python train.py --n_layer=19 --n_experts=16 --d_shared_expert=0 --lr_router=0.000846 --tie_embeddings="early" --lr=0.00324
Below are experts of layer 6 (counted from 0) of a mixture-of-experts language model. Rows are named gate (a neuron's input weights, with its number), up (a neuron's input weights, with its number) and show model dimensions 64-127. Each number is 50 + 15 x the weight over its row's rms, rounded and kept within 0 to 99.
Before each expert's rows: "comes after" lists some tokens at least twice as common just before its tokens as in all text. This comes from a sample of Wikipedia text that the model never trained on. Tokens count by the router's weight.

# expert 9
comes after: " ", " |", "|", " (", ";", " in"
gate0:52 99 71 38 56 51 56 42 51 48 41 17 61 53 34 57 30 39 47 34 36 35 38 51 57 36 41 31 52 93 43 44 40 60 49 44 51 52 75 33 52 60 45 64 36 69 68 42 55 56 62 51 75 61 38 36 69 35 51 36 49 75 43 38
up0:59 77 79 47 74 59 53 49 43 41 29 40 64 60 35 57 39 29 45 51 46 39 27 63 69 30 43 52 35 83 50 34 40 56 39 52 35 73 83 26 69 53 61 81 36 58 55 23 50 57 39 67 58 48 50 34 41 44 76 67 46 79 56 66
gate1:37 74 46 30 61 49 57 65 67 65 37 30 40 28 55 27 37 62 74 52 34 64 67 60 11 68 47 42 51 63 47 25 42 56 44 35 46 93 55 18 48 49 47 55 49 43 36 83 44 38 64 52 47 40 32 77 55 39 39 28 36 46 12 42
up1:52 58 46 42 69 32 44 58 60 60 40 32 62 22 54 23 39 79 34 69 32 77 29 39 52 38 40 60 46 56 32 52 56 49 21 50 27 65 47 61 56 42 34 40 64 55 49 35 54 46 78 61 63 32 45 34 50 62 30 60 66 46 66 65
gate2:39 30 31 46 66 52 31 64 60 51 69 78 49 44 48 37 48 62 38 39 45 31 37 38 65 32 49 30 32 56 57 48 56 38 77 42 35 69 60 69 26 44 50 59 39 46 42 65 58 71 44 53 59 33 50 46 72 48 46 57 40 40 28 49
up2:27 28 43 51 52 39 39 64 89 30 49 71 41 61 57 46 52 66 58 70 62 37 61 48 45 34 80 55 28 45 59 44 47 11 25 37 54 50 24 25 30 40 60 32 46 54 42 59 48 68 23 53 72 38 56 25 63 55 40 15 24 39 60 58
gate3:59 44 66 51 68 48 42 68 56 46 40 76 48 59 67 36 59 58 30 50 46 40 60 49 65 57 24 59 47 40 44 79 67 31 56 74 69 57 35 56 35 40 61 20 44 35 61 65 64 58 35 52 68 64 48 29 67 32 58 26 35 63 20 24
up3:48 70 69 64 52 50 47 33 75 66 69 70 35 31 67 35 20 38 52 49 52 51 86 34 54 42 60 50 62 55 25 62 44 58 54 53 76 54 30 43 81 37 80 57 54 33 62 47 50 54 34 38 56 29 71 29 19 57 35 28 41 63 84 45
gate4:50 68 77 43 36 24 47 35 42 66 48 65 59 60 12 60 55 51 34 36 67 22 54 40 66 50 36 67 68 62 23 67 50 59 45 48 80 46 63 61 29 71 48 38 52 47 60 57 11 77 64 67 65 46 49 58 61 61 58 61 53 71 34 61
up4:25 56 46 69 27 56 67 54 34 50 15 11 64 71 88 51 62 68 37 66 91 31 38 68 35 53 26 69 43 60 61 70 53 53 55 44 52 51 43 53 29 39 52 30 62 77 42 59 51 42 31 56 35 57 55 60 74 40 79 55 52 50 49 61
gate5:58 59 73 38 40 57 37 50 38 66 39 35 79 62 56 49 44 51 73 58 18 53 44 43 50 29 55 30 72 51 49 73 83 21 28 45 74 31 37 86 55 48 57 66 30 57 43 30 49 55 45 53 75 56 61 37 43 33 52 31 23 59 54 61
up5:45 40 42 35 72 54 37 60 61 48 56 39 50 38 42 43 45 50 66 44 47 46 49 34 76 51 36 48 35 53 49 14 46 82 73 23 66 47 30 42 52 37 31 36 40 72 77 60 28 52 61 33 21 48 52 53 57 40 63 21 58 49 23 49
gate6:61 43 71 47 39 61 71 39 53 43 43 43 49 68 71 30 62 56 57 39 45 42 44 38 16 55 53 66 51 77 49 53 46 56 56 52 78 31 48 65 57 42 38 56 66 37 60 31 65 64 28 67 69 37 15 56 83 72 58 57 55 56 50 56
up6:60 51 44 40 36 32 45 53 52 60 39 48 38 58 35 39 51 35 43 47 54 38 57 73 48 30 58 56 39 32 16 40 32 35 60 56 65 32 48 54 48 58 38 37 67 66 67 54 18 51 35 54 67 43 66 60 43 55 39 75 69 35 60 46
gate7:55 52 50 54 51 45 29 36 44 55 69 59 70 60 50 35 47 59 31 60 40 33 48 42 70 39 52 49 83 66 61 43 44 44 77 80 35 64 72 66 39 63 59 49 39 60 47 41 39 75 69 08 58 23 58 14 49 38 44 56 32 53 71 50
up7:41 47 71 67 39 29 45 38 64 43 24 44 30 37 51 48 83 60 27 46 42 50 33 56 67 49 64 41 57 53 53 57 73 44 50 27 49 33 58 64 63 63 60 31 37 64 58 62 48 33 55 23 17 81 42 73 48 57 50 64 91 35 53 50
gate8:42 71 35 64 08 48 33 48 53 51 71 61 56 65 41 70 48 39 22 39 41 34 50 40 51 18 57 24 35 57 27 71 30 53 78 63 49 54 64 59 41 50 73 34 41 65 57 39 50 33 76 41 42 68 31 55 37 61 69 40 46 78 39 39
up8:37 47 75 22 60 40 30 47 67 69 71 67 26 25 58 55 49 67 66 34 48 72 51 39 77 44 82 76 64 41 47 59 44 57 52 47 38 54 32 43 46 54 72 34 37 39 29 32 50 20 65 58 56 54 50 63 48 56 50 47 45 19 53 58
gate9:63 88 55 22 68 36 51 53 57 41 42 18 35 49 54 51 19 66 43 41 42 27 35 47 61 50 60 27 46 72 62 30 35 21 75 48 55 46 64 47 60 55 71 59 63 46 48 32 44 65 63 56 50 56 65 42 27 74 37 42 71 30 79 36
up9:17 74 31 56 80 52 49 57 44 46 42 50 55 64 40 30 67 58 49 46 34 48 47 51 57 44 52 48 60 63 46 00 70 54 31 47 51 41 79 50 52 53 67 68 45 74 65 15 20 51 43 60 17 59 61 40 35 40 48 41 63 69 62 70
gate10:52 44 49 72 32 56 30 60 37 52 49 64 28 54 63 78 54 53 71 74 46 24 38 67 24 36 37 50 45 59 53 47 29 48 58 24 21 44 66 63 57 45 51 27 46 54 67 57 42 53 51 60 52 84 30 44 32 45 31 57 48 81 66 46
up10:48 67 37 78 12 54 57 64 65 77 34 51 37 41 59 72 33 63 52 46 51 80 72 50 54 62 33 45 64 47 14 25 46 51 63 50 35 35 59 52 55 36 60 50 39 42 38 55 45 57 58 77 61 62 42 34 69 44 49 25 72 58 26 76
gate11:74 48 76 59 68 38 56 72 56 50 23 71 54 39 38 81 40 41 43 21 43 47 63 49 46 51 53 46 82 80 80 37 50 81 33 64 34 41 33 69 55 25 61 70 54 78 33 75 42 54 52 43 48 33 43 38 25 60 66 73 61 47 36 62
up11:62 35 49 38 46 53 29 07 61 58 55 70 35 40 61 26 35 41 39 40 46 69 54 61 81 57 48 42 46 49 41 97 60 55 66 55 60 54 55 50 63 43 49 44 57 43 50 51 56 40 67 52 52 37 16 60 83 73 92 39 44 43 67 57
gate12:33 59 68 73 49 19 23 51 33 55 65 27 43 25 46 15 47 58 46 44 27 41 79 42 47 32 60 49 76 60 57 68 32 18 54 39 73 48 60 51 58 32 65 45 56 50 59 70 75 56 75 51 45 42 37 52 69 57 52 56 72 39 42 34
up12:45 49 28 57 66 42 33 69 43 72 69 57 35 44 54 46 49 49 46 63 50 43 39 41 46 17 35 56 38 55 50 12 50 56 61 76 56 29 57 32 31 49 46 44 47 29 35 48 54 60 48 35 53 36 47 38 32 53 41 27 26 53 49 47
gate13:66 51 56 63 55 58 56 34 59 26 44 35 48 46 54 60 60 53 63 45 47 39 47 27 43 69 32 44 56 56 52 57 57 71 78 01 76 53 44 55 76 62 61 45 38 44 31 23 69 66 38 44 48 67 55 40 61 41 22 30 54 42 42 32
up13:39 45 27 61 74 59 61 57 75 84 68 59 55 64 83 50 54 67 51 42 43 43 51 61 62 70 69 54 57 66 41 63 55 38 29 62 54 20 56 60 38 39 31 59 49 76 49 80 57 37 39 45 21 78 18 60 52 32 55 58 54 33 40 53
gate14:43 19 67 25 57 84 64 57 19 51 51 34 27 45 42 53 36 65 47 24 51 57 55 79 46 56 48 37 40 59 39 21 53 47 47 32 44 44 69 48 35 31 45 48 57 80 73 28 41 38 66 48 78 48 70 44 47 39 45 58 70 29 66 32
up14:46 31 41 35 72 64 56 53 35 67 36 46 54 57 63 55 21 64 44 48 39 77 44 60 42 20 67 39 52 57 55 44 58 30 52 52 53 23 46 40 47 33 51 55 45 97 49 49 28 27 62 46 53 32 27 37 30 28 72 77 84 46 59 46
gate15:35 48 59 66 47 63 61 51 48 68 30 47 28 35 68 75 56 52 62 63 19 67 39 59 44 51 48 37 43 51 26 16 64 73 36 64 77 49 60 43 79 59 41 65 66 35 46 26 40 81 34 44 39 54 81 45 35 65 39 73 53 35 66 80
up15:42 75 50 34 50 62 37 54 60 56 49 60 55 55 63 25 54 55 45 54 51 53 31 63 29 68 51 65 46 18 62 63 71 42 49 58 52 44 43 28 41 41 85 34 39 39 57 15 61 45 60 34 35 56 60 51 79 67 40 43 72 23 54 27
gate16:49 67 59 57 30 32 42 52 41 51 70 38 51 53 81 36 61 89 38 52 51 50 66 87 35 56 66 54 71 40 45 48 39 40 53 48 41 30 36 60 67 51 46 64 47 64 60 56 67 48 41 47 19 68 47 77 43 59 80 44 82 66 49 76
up16:59 42 72 75 35 58 55 46 75 36 41 37 41 71 29 53 56 37 41 59 60 61 45 43 18 62 75 87 41 72 66 67 44 48 48 49 60 63 51 36 46 74 84 55 45 72 80 63 51 37 51 68 56 62 79 33 61 39 63 55 45 53 28 51

# expert 5
comes after: " ", "1", ".", "3", "2", "4"
gate0:59 52 43 37 39 79 26 34 36 36 51 60 66 65 59 49 56 63 22 64 40 44 40 50 54 44 49 71 65 54 45 65 32 46 48 39 62 57 49 52 75 16 42 47 62 44 24 76 57 63 46 63 65 31 42 86 49 56 44 69 47 47 71 48
up0:75 45 77 69 60 61 32 60 61 36 53 30 66 50 71 42 19 53 70 53 57 61 53 33 75 46 59 64 63 31 23 73 21 40 32 61 47 56 43 61 31 24 48 80 55 33 33 58 33 51 48 44 44 37 27 78 20 49 18 64 27 62 46 40
gate1:50 75 74 61 69 54 55 35 56 54 22 37 63 55 27 49 35 43 57 61 47 14 46 29 66 56 50 44 41 42 74 60 55 50 54 68 23 32 20 58 64 40 57 47 54 54 57 50 37 06 57 36 51 51 42 63 52 34 71 49 61 40 83 72
up1:41 71 43 52 61 79 41 48 26 27 31 40 56 59 59 61 73 74 70 55 55 33 73 62 48 56 43 34 85 33 49 39 75 49 32 24 19 37 43 67 33 22 75 37 53 43 30 60 41 35 64 53 29 61 61 50 63 40 44 60 58 35 44 55
gate2:51 55 43 67 52 15 63 41 40 29 68 55 48 42 50 49 66 63 38 76 70 19 48 40 68 42 94 52 57 57 66 59 47 36 43 67 63 51 74 57 48 58 26 69 59 80 70 63 60 72 72 52 37 57 29 64 59 27 38 44 37 51 53 41
up2:34 43 50 64 40 63 34 61 64 68 44 60 55 38 61 46 68 27 76 57 23 70 49 37 40 53 54 28 51 36 45 60 61 41 48 27 30 38 50 26 65 53 32 35 51 66 34 63 39 38 12 58 67 30 74 47 58 43 44 57 58 45 50 23
gate3:67 86 64 78 33 69 09 22 23 62 50 75 35 25 62 37 60 60 40 49 60 52 45 58 63 49 48 36 33 41 45 64 45 45 74 53 45 65 77 65 48 43 68 59 48 38 40 42 44 50 54 44 32 63 28 52 23 59 54 50 67 42 52 53
up3:54 31 74 61 60 47 71 60 73 42 59 60 46 60 38 56 41 48 44 54 20 45 46 78 42 48 54 63 77 44 62 25 26 49 37 61 47 53 48 14 59 53 67 45 40 62 51 61 48 77 49 61 39 51 74 61 46 40 36 48 49 67 21 67
gate4:39 46 38 59 71 78 20 58 46 75 64 39 51 55 25 63 49 67 53 21 31 42 58 31 75 69 56 68 78 48 33 65 41 51 37 60 56 36 43 61 37 38 35 50 49 49 57 62 46 52 55 46 61 53 56 77 76 46 45 64 41 21 42 48
up4:34 39 54 70 47 13 34 26 36 39 57 62 44 61 35 56 69 45 57 73 65 66 59 60 43 57 57 37 36 36 79 42 70 56 22 37 45 22 77 71 75 91 52 47 48 54 72 36 67 54 73 25 53 64 62 34 30 06 71 31 45 56 58 52
gate5:58 55 59 39 54 53 22 17 26 67 65 38 10 60 52 52 47 55 45 53 63 54 64 20 40 66 56 42 46 29 42 58 59 59 27 99 52 50 56 44 77 49 74 53 48 33 52 30 47 15 43 53 59 44 47 60 63 55 52 52 64 35 55 48
up5:50 18 65 70 58 21 37 65 46 73 39 53 17 60 53 77 61 32 39 21 31 61 59 50 44 60 31 75 57 34 62 80 61 51 51 59 42 42 44 40 25 45 74 15 40 43 36 52 68 55 68 64 61 39 54 44 35 49 32 45 49 44 54 48
gate6:38 55 38 46 53 38 62 56 34 67 24 74 30 53 65 32 50 56 41 51 52 55 79 40 48 70 36 49 55 52 80 48 66 38 55 53 49 70 64 46 57 36 43 47 46 61 74 64 72 78 40 46 38 54 37 61 67 51 72 50 50 57 70 14
up6:47 37 34 54 38 78 45 22 54 72 48 54 72 42 67 61 72 52 74 64 82 47 48 61 66 17 54 56 61 75 70 71 36 49 58 48 60 26 58 31 67 52 51 62 51 57 55 48 48 30 47 57 60 63 75 70 46 56 37 62 36 42 28 56
gate7:59 42 22 24 50 54 21 45 40 62 66 23 59 56 44 33 49 60 39 48 29 57 73 43 58 45 50 61 71 46 60 50 50 34 23 51 51 22 59 60 68 52 39 44 41 46 67 63 27 69 48 61 37 66 29 13 74 46 38 68 52 43 59 20
up7:44 56 64 58 64 53 77 61 42 45 50 71 47 56 72 46 35 41 54 86 44 39 50 45 36 59 49 66 48 84 51 43 80 51 57 56 44 81 46 53 65 31 50 72 30 59 67 39 50 81 47 56 53 43 44 43 37 52 58 61 56 66 39 50
gate8:37 39 55 13 53 40 35 30 34 49 45 30 61 54 43 34 39 54 59 43 40 48 53 42 60 74 57 59 69 54 65 34 78 48 55 49 32 59 62 67 49 63 32 15 34 67 52 40 30 12 45 72 63 56 34 36 37 67 58 53 45 80 42 34
up8:56 51 46 35 49 34 43 57 54 45 66 38 32 67 26 46 44 64 67 37 37 40 48 36 25 73 59 64 46 69 37 54 76 33 46 51 50 51 55 63 68 61 59 44 17 80 50 18 27 05 58 77 70 27 74 51 40 52 50 42 37 56 58 55
gate9:60 57 59 47 77 32 67 35 60 62 50 54 31 61 51 38 25 45 73 55 23 43 17 26 68 61 67 59 44 48 68 38 24 56 44 34 66 49 35 54 55 50 69 57 41 50 30 38 37 24 38 56 43 71 45 91 17 16 64 41 51 50 34 52
up9:41 71 61 59 81 35 63 22 48 49 45 53 32 60 53 50 43 26 51 26 31 42 57 21 42 89 42 97 58 47 54 41 43 68 30 79 49 54 55 48 83 68 59 63 45 40 51 77 23 38 64 88 51 38 58 83 27 41 40 49 53 19 59 45
gate10:33 57 37 67 54 52 40 49 47 53 43 67 12 14 22 39 49 78 46 81 61 72 36 44 61 63 64 59 73 47 46 40 44 39 43 43 51 33 63 35 24 38 43 33 17 24 34 44 43 45 35 52 35 24 32 56 56 67 35 56 27 71 45 58
up10:25 27 44 61 74 51 53 47 57 38 60 15 61 45 44 93 57 48 56 43 44 57 48 39 55 74 71 24 53 48 43 28 48 57 62 36 36 53 30 49 38 77 59 78 54 35 27 46 17 48 42 51 80 40 69 39 25 55 07 65 58 58 57 60
gate11:50 45 56 28 51 81 56 46 55 39 31 33 49 29 34 68 35 51 42 57 30 35 63 49 31 71 58 32 44 41 38 35 62 53 67 52 34 71 54 60 51 75 42 73 32 60 70 72 51 54 47 54 63 70 34 47 15 34 54 50 52 26 75 26
up11:48 73 52 36 47 42 43 60 54 49 49 28 52 54 47 41 57 65 71 65 45 24 39 69 34 43 48 76 52 53 46 60 48 14 55 41 64 82 57 39 27 36 59 55 23 58 56 48 47 72 63 63 55 38 62 26 46 72 40 71 37 26 88 32
gate12:56 75 50 43 48 57 57 32 31 25 78 63 57 44 63 41 50 60 55 59 49 18 62 42 38 49 63 57 54 45 68 39 41 53 55 75 42 18 43 91 69 50 37 62 14 50 38 67 41 56 43 73 67 56 43 80 44 42 64 99 46 48 71 43
up12:65 59 56 69 28 29 63 55 59 34 99 37 68 48 47 45 57 46 61 55 46 55 81 43 46 50 37 41 58 68 57 26 60 69 63 53 63 36 28 66 78 60 31 45 50 62 45 44 26 51 55 52 37 34 73 60 31 68 55 61 39 34 58 27
gate13:42 71 52 40 45 51 54 60 56 43 66 48 44 64 31 57 22 54 78 60 34 19 48 37 57 56 62 37 53 69 31 37 59 32 65 33 56 34 32 60 52 77 27 27 35 43 64 67 52 62 71 51 45 62 31 65 40 88 46 43 51 54 42 64
up13:47 11 45 31 64 60 34 56 56 38 43 88 43 56 49 28 52 64 49 64 51 59 56 54 75 44 32 51 45 34 68 77 60 58 38 73 69 37 66 43 45 50 77 66 18 53 45 56 74 44 46 32 45 66 41 37 50 38 39 21 53 67 54 39
gate14:45 84 35 47 31 51 44 41 36 67 63 54 51 41 50 35 47 33 51 56 46 12 64 60 45 64 40 60 74 57 35 60 65 72 53 68 60 50 39 06 44 33 51 75 45 38 59 38 47 39 38 64 42 64 06 32 45 41 38 54 74 54 21 79
up14:51 53 37 30 24 48 60 69 54 50 47 49 45 59 48 69 56 69 51 80 52 55 34 42 51 62 46 33 44 53 62 46 24 68 42 50 20 38 37 46 36 36 59 52 42 24 33 43 47 29 68 45 39 36 30 75 45 47 65 35 69 72 38 80
gate15:49 83 66 17 49 43 34 33 56 67 34 44 64 54 61 39 56 66 48 47 26 30 59 39 78 40 64 28 52 48 29 39 28 62 45 18 61 55 53 39 77 46 84 36 25 79 49 53 62 43 68 49 40 52 47 41 28 63 31 40 42 76 60 39
up15:63 65 50 87 58 43 58 50 49 51 43 52 22 31 57 53 61 66 56 34 31 39 57 38 61 45 38 43 47 39 54 56 33 22 48 66 50 40 40 09 51 53 65 55 65 23 45 39 45 29 51 56 53 50 53 56 23 48 40 81 38 05 48 28
gate16:59 23 74 65 73 57 34 62 75 53 58 65 35 36 59 41 64 66 43 38 14 37 68 48 50 67 34 63 40 51 66 68 44 41 77 54 45 61 39 47 43 29 64 50 45 40 50 57 43 55 34 57 71 52 45 29 40 53 32 82 37 42 33 35
up16:59 34 52 40 57 80 39 42 67 70 43 27 58 53 61 55 35 63 51 53 43 46 53 30 45 34 40 25 34 59 20 57 63 59 68 41 71 70 41 71 87 43 91 26 39 39 58 69 58 63 58 69 63 67 35 46 31 56 47 38 63 30 53 72

# expert 6
comes after: "0", "1", "2", "9", "\n", "8"
gate0:75 37 51 47 69 50 69 66 59 45 29 42 68 39 15 46 61 75 47 46 41 47 48 24 47 36 25 30 51 58 46 47 24 42 22 59 38 43 57 50 58 42 32 50 64 60 50 66 47 60 52 33 47 65 50 39 53 44 65 63 65 36 33 40
up0:18 38 41 42 65 45 46 48 63 60 51 62 53 62 62 11 35 67 59 63 51 49 64 50 45 48 25 58 57 66 60 51 47 35 65 49 35 49 56 48 54 55 78 16 60 55 32 53 42 27 41 62 53 34 53 66 44 38 48 43 36 32 62 13
gate1:36 45 34 39 47 51 64 39 19 54 08 40 23 52 59 45 53 67 38 41 26 39 40 74 55 69 53 58 65 60 41 23 63 96 48 57 35 74 69 69 57 54 60 63 67 64 47 66 49 43 42 47 40 52 42 52 46 43 79 45 69 34 60 35
up1:44 59 49 27 75 43 74 44 37 44 43 60 50 54 38 58 21 43 69 36 34 60 29 41 52 63 50 75 54 63 56 49 13 45 20 80 39 61 67 48 37 53 28 57 55 68 34 63 49 25 53 50 16 35 27 46 28 38 68 55 54 59 35 62
gate2:53 51 34 74 52 43 33 44 41 65 49 58 44 26 53 41 42 56 61 53 38 57 50 42 52 63 54 47 28 61 42 33 91 60 64 53 58 73 41 45 02 23 44 49 42 65 40 47 44 60 44 71 65 70 48 18 54 48 60 53 39 50 58 43
up2:50 37 69 46 55 49 46 39 68 48 62 43 65 56 41 63 45 25 19 81 40 59 63 49 39 30 33 38 30 38 54 43 30 44 62 61 28 42 55 39 55 35 68 32 58 80 64 58 52 31 33 21 61 48 52 75 62 49 61 31 45 65 66 33
gate3:80 52 45 51 57 62 50 45 31 40 18 61 53 60 39 67 30 61 65 54 77 40 65 30 49 33 46 29 53 29 34 60 81 55 50 66 53 40 49 59 62 62 32 70 40 62 49 17 68 51 35 57 56 41 61 58 31 40 39 31 68 38 50 41
up3:21 64 70 30 74 54 51 52 68 38 74 42 30 50 51 14 23 74 44 35 53 66 82 54 40 50 50 49 32 56 59 54 41 57 69 33 37 39 64 42 71 64 61 59 65 28 47 64 61 54 68 30 42 44 54 48 74 39 57 51 34 46 57 59
gate4:51 45 36 58 62 27 46 35 77 41 57 41 60 62 29 43 44 34 52 51 43 46 64 25 59 42 47 30 54 25 39 27 85 40 62 62 62 40 50 43 53 73 37 50 49 66 95 51 35 60 42 29 50 60 48 49 37 57 51 45 36 21 54 33
up4:71 70 61 37 41 57 31 68 49 47 63 77 33 43 53 71 65 53 75 44 59 52 21 67 57 27 26 48 53 54 32 76 51 66 53 48 70 58 47 90 43 23 40 33 46 28 44 62 55 48 45 30 73 30 67 51 41 48 57 22 65 62 52 63
gate5:58 55 46 57 77 62 51 46 29 35 72 64 48 46 83 40 56 57 52 53 63 57 69 54 38 38 42 19 44 44 36 61 97 56 57 46 49 41 57 59 39 61 36 70 49 60 37 38 33 57 80 46 42 58 28 56 35 56 27 55 36 45 54 58
up5:51 57 50 59 38 80 61 66 52 46 50 42 68 72 32 61 61 40 85 34 63 50 40 63 60 55 47 49 54 25 26 54 39 34 73 29 03 50 43 78 45 49 31 19 36 56 68 66 31 53 46 44 58 76 63 65 52 24 58 25 65 65 64 62
gate6:45 37 20 54 45 31 36 69 55 58 48 43 70 70 40 23 45 46 52 48 66 44 56 38 56 54 68 26 22 53 58 37 63 60 63 35 61 62 67 57 33 37 80 62 55 86 39 72 40 42 46 51 51 46 51 62 38 39 34 61 56 55 41 45
up6:52 32 58 34 79 27 47 31 41 57 56 44 62 53 62 71 48 35 42 53 41 49 45 72 42 48 64 68 64 52 87 57 68 44 57 61 53 34 56 20 47 61 46 61 52 30 35 59 43 56 77 66 36 22 44 48 71 52 63 36 25 78 30 67
gate7:54 76 48 56 48 52 40 34 52 32 41 47 55 53 46 38 63 56 35 33 52 20 22 33 39 73 53 53 71 61 59 30 77 61 46 67 68 53 35 49 54 57 80 30 70 47 50 46 47 48 90 23 46 49 55 40 44 38 48 41 38 37 50 76
up7:57 66 66 24 52 59 54 32 30 27 73 86 14 52 66 52 64 61 59 59 53 28 74 60 44 51 45 50 45 46 59 64 26 60 26 28 47 53 39 59 77 62 66 57 28 57 63 33 26 49 34 75 49 69 42 64 56 54 47 41 43 58 54 63
gate8:77 77 35 68 68 49 50 78 48 55 46 47 64 49 37 64 36 64 53 43 45 17 59 46 41 67 49 48 58 57 46 41 61 50 45 39 25 53 71 28 26 62 45 32 36 38 43 40 72 67 36 47 67 49 50 76 72 33 35 44 36 45 61 21
up8:51 36 31 25 62 59 39 62 41 50 32 68 66 60 37 45 54 83 36 53 13 69 31 64 44 67 53 50 52 23 35 55 45 32 45 45 55 42 51 60 57 62 43 20 63 40 52 11 41 17 50 46 38 54 42 32 58 59 52 48 46 41 15 56
gate9:70 41 31 58 57 52 33 55 68 51 60 34 83 61 40 48 25 46 42 42 27 31 64 33 49 27 38 46 31 70 64 47 70 48 32 39 45 26 71 55 54 56 61 64 48 64 59 66 54 49 30 40 54 69 46 50 60 42 46 60 78 71 60 16
up9:54 62 43 55 55 70 66 48 42 68 47 73 61 55 37 66 36 56 45 39 37 28 38 43 41 81 44 44 64 59 52 50 77 42 42 79 10 58 42 69 61 45 24 59 31 51 45 29 59 70 47 45 33 45 72 46 43 60 36 45 50 59 70 48
gate10:49 35 49 70 43 49 59 34 45 17 22 54 33 37 47 38 48 64 47 47 29 37 41 51 43 34 51 48 50 60 46 49 62 59 44 66 20 46 51 60 54 60 66 21 34 15 67 61 42 67 53 47 56 44 25 41 48 54 50 24 48 84 36 45
up10:79 51 72 32 44 56 55 59 42 49 50 65 56 48 59 89 62 27 73 44 48 53 46 43 46 55 53 42 26 50 80 57 51 41 44 43 43 54 38 33 55 59 37 49 65 71 39 34 42 54 73 26 47 70 56 54 62 50 70 59 56 21 35 51
gate11:48 75 66 41 46 42 68 66 56 20 36 38 31 41 35 55 33 50 54 47 35 54 41 37 94 57 60 44 62 55 52 59 29 63 42 50 57 60 45 61 18 55 46 72 60 83 68 42 46 40 29 57 26 53 61 64 49 51 40 35 45 67 46 17
up11:31 69 44 48 61 42 46 42 36 67 77 54 50 42 62 40 46 85 60 20 59 37 62 90 19 45 29 40 71 30 72 33 57 45 67 69 44 51 46 58 57 56 48 60 73 66 63 56 32 48 74 83 80 37 29 49 39 58 38 38 47 71 53 46
gate12:60 47 48 22 38 56 37 61 13 22 51 41 43 40 55 46 58 68 50 52 52 28 39 61 42 56 70 59 74 54 37 36 57 42 65 62 68 39 33 57 37 42 56 57 62 36 75 49 27 68 32 48 49 64 33 37 56 58 58 68 59 61 16 80
up12:57 47 41 26 58 65 55 60 29 60 83 43 44 48 48 39 62 46 56 47 48 37 61 75 63 43 56 61 53 72 48 59 56 62 26 61 62 20 63 56 43 48 91 62 55 48 62 35 48 70 29 40 78 72 49 39 77 44 44 66 41 57 31 72
gate13:53 51 67 41 37 40 50 44 63 50 68 52 80 54 45 53 34 76 48 47 69 41 59 45 61 41 75 76 49 62 48 50 45 67 14 24 60 58 54 41 50 79 79 59 53 61 61 46 53 52 86 48 61 51 57 39 35 53 32 73 53 53 69 52
up13:52 56 51 64 45 50 41 36 76 76 36 77 63 36 47 38 60 47 58 14 41 39 37 58 56 64 29 39 50 46 41 39 83 77 66 55 57 26 43 53 46 15 63 40 50 55 49 50 69 52 44 60 34 42 58 28 42 29 28 56 49 64 38 76
gate14:51 71 61 30 62 59 35 73 35 66 58 66 45 41 64 50 39 56 59 54 70 33 59 45 65 39 64 49 30 48 15 49 61 41 62 66 35 76 76 52 44 49 24 42 62 46 62 57 40 76 57 65 62 33 53 48 13 88 38 53 57 50 46 49
up14:44 40 44 38 53 42 43 43 53 30 58 62 37 60 50 30 52 38 61 62 62 28 23 26 39 72 57 37 66 43 63 36 63 44 49 43 35 65 41 63 57 48 58 66 50 66 23 59 53 49 37 47 48 38 36 75 31 50 60 77 55 47 85 61
gate15:67 56 76 23 58 50 38 37 30 55 57 58 65 67 42 48 32 42 50 48 38 63 78 60 37 70 15 63 30 31 62 56 51 60 37 30 51 33 49 61 46 30 61 37 47 40 34 53 60 49 85 61 46 52 51 95 39 61 43 25 50 69 48 46
up15:53 63 39 49 37 62 52 50 40 58 32 42 46 63 69 46 56 42 65 66 71 51 54 50 72 67 49 63 13 42 50 42 43 65 80 65 42 45 68 56 75 43 72 70 47 42 54 54 41 56 49 82 65 36 57 66 42 62 52 34 63 55 52 62
gate16:23 74 60 54 47 56 60 57 40 44 59 48 40 58 32 48 25 48 48 17 16 38 65 58 57 51 61 45 33 68 60 54 36 51 45 54 33 26 40 72 49 41 50 50 64 52 36 30 39 25 91 71 71 61 31 52 77 62 58 58 47 54 80 57
up16:61 26 91 45 40 36 49 46 43 44 31 23 29 39 32 31 48 71 38 37 21 61 59 65 28 66 43 56 64 43 63 51 39 44 61 45 59 48 55 52 70 40 55 40 40 49 74 64 83 59 45 75 49 59 49 50 52 52 49 77 55 52 55 31